Experts of a small language model.
Size: 14 layers, width 256, vocabulary 5123, 56M parameters.
Experts: 16 experts in each of 14 layers, 288 SwiGLU neurons an expert, 1 pick a token.
Below are experts of layer 9 (counted from 0) of a mixture-of-experts language model. Rows are named down (a neuron's output weights, with its number) and show model dimensions 0-255. Each number is 500 + 25 x the weight over its row's rms, rounded and kept within 0 to 999. Numbers have three digits each.
Before each expert's rows: a language model's description of what the expert responds to. This comes from a sample of Wikipedia text that the model never trained on.

# expert 10
Description: Hyphens and list dashes
down0:516507495488490497480507571504488525517477507532508514479503481518463496492499510500487508467537487460505510507458496507487535490551516491520472497468503523517472487554512494537500489496511507473488507479465471516458481469546498478518506515491487440476510553551502507471519508533468478492501537502531507503556512507493522511543486496450522569486453520504503500495531494519492540522505467522500513510510507449497532486518500493537478451465503517483518511507497499520542534484465483515509495485533481535478477510488489501495490473482475552485469481484538499469526508528505504464510476519520527509514490483521470534510520496488519476452498512497498508508550473490468445544505520515567460496518486484536484528527453523476452498493556513490483466522542507453552478504500479

# expert 5
Description: Short word-start syllables
down0:522503496542525481506517502490501524491488480505482522517515547533470484507486535468461492473500502478527496504497545526497474513505428455513507549502462497491491489482551526495468491502503480481515519455482502540500508462513508494492497520520471506503529482512521487521504528474507483496520487512500520461486517499488485492481500515470470512515455509474490497477503496530503454450527504503478496518540463488546536512542498483491481526497482537500484529511514498529477488531513481530490494498544479555506555548562464574508517521490501485553500500501481540487458540518504532486462538491487499509490533514504505542501463493464481494503481516474484518477541465455549516453477528525481513519506480469461511516555475497479521539486448508518514493513499477482477534519467450

# expert 6
Description: Clause-joining punctuation, conjunctions
down0:513481544490459497521505479466516470521512501535464447503470490427498520516506478494553505502493496494492493511459474528533507521524466569497488410486493529534503469517509494504503523491506486499484511498503538521490511468473522498521547508496551519522487499498488526481485502504521520473478488555503475534508492524477530540508500432479498494519496470567510508529486541497525509496479480499467525446484476505479509513506489509518501526481475477493523516517472483487463502477539518523502506527478535487462521479509508489495457501521509466519453543499501499498457489428536484449474497532506549468499487490486538492519504503538523484487522497521522484476504475523476506492482502492512513500471480517531509530520514521491499502537514451471484508540460535475545533514509514

# expert 2
Description: Sports table headers
down0:456478498481505482526453473484505518526546501476486438506477489494483491511507477538542491511579509474495496516514511528488475542484523487519467480508496505493547464479544513465562444522516500471515500483523534472499480498500517461515521475513526505518535524454543521508514495484482524478504503483494508524518502469447480544479464505526503511504532505468496500482516498471491520474487496496498522460523452545522519511468511509502546505455516482508500520534521509502506518463425519498515509471509488457466468503480450492550525475522496526460466442467504489487491513489498494486459464501520493470488495495507468455518502519476442514501514512517544463494506524488494484501475497505463532511456526506534532495500502483512464510454474490494481515513460524482497514475491509

# expert 9
Description: Foreign name fragments
down0:486485477532542529473502445469488505511491488501474447477492497485444503478502541480512538519463493492500476550529467477483513496525466490489565486461483496470521522495538523488499502528540521451484469476548523491504482513478503514501510504503498518488455508513476473500546552486510498483438503491505486520469512501505492468490488512483484503500442469491491443504463506550512505487506474502461532493506443482470482531459501455452502491482455514500519504511504478505511508494495463490533483563544512493518496449523503498520518546501506517534501481501502510470514494512541473505511518488531526503503489476495530527488525511462502512479465473515474461526534449535482424468504528509495481490475482503470523520484528526487525540510515481499476468495516495532470504473500493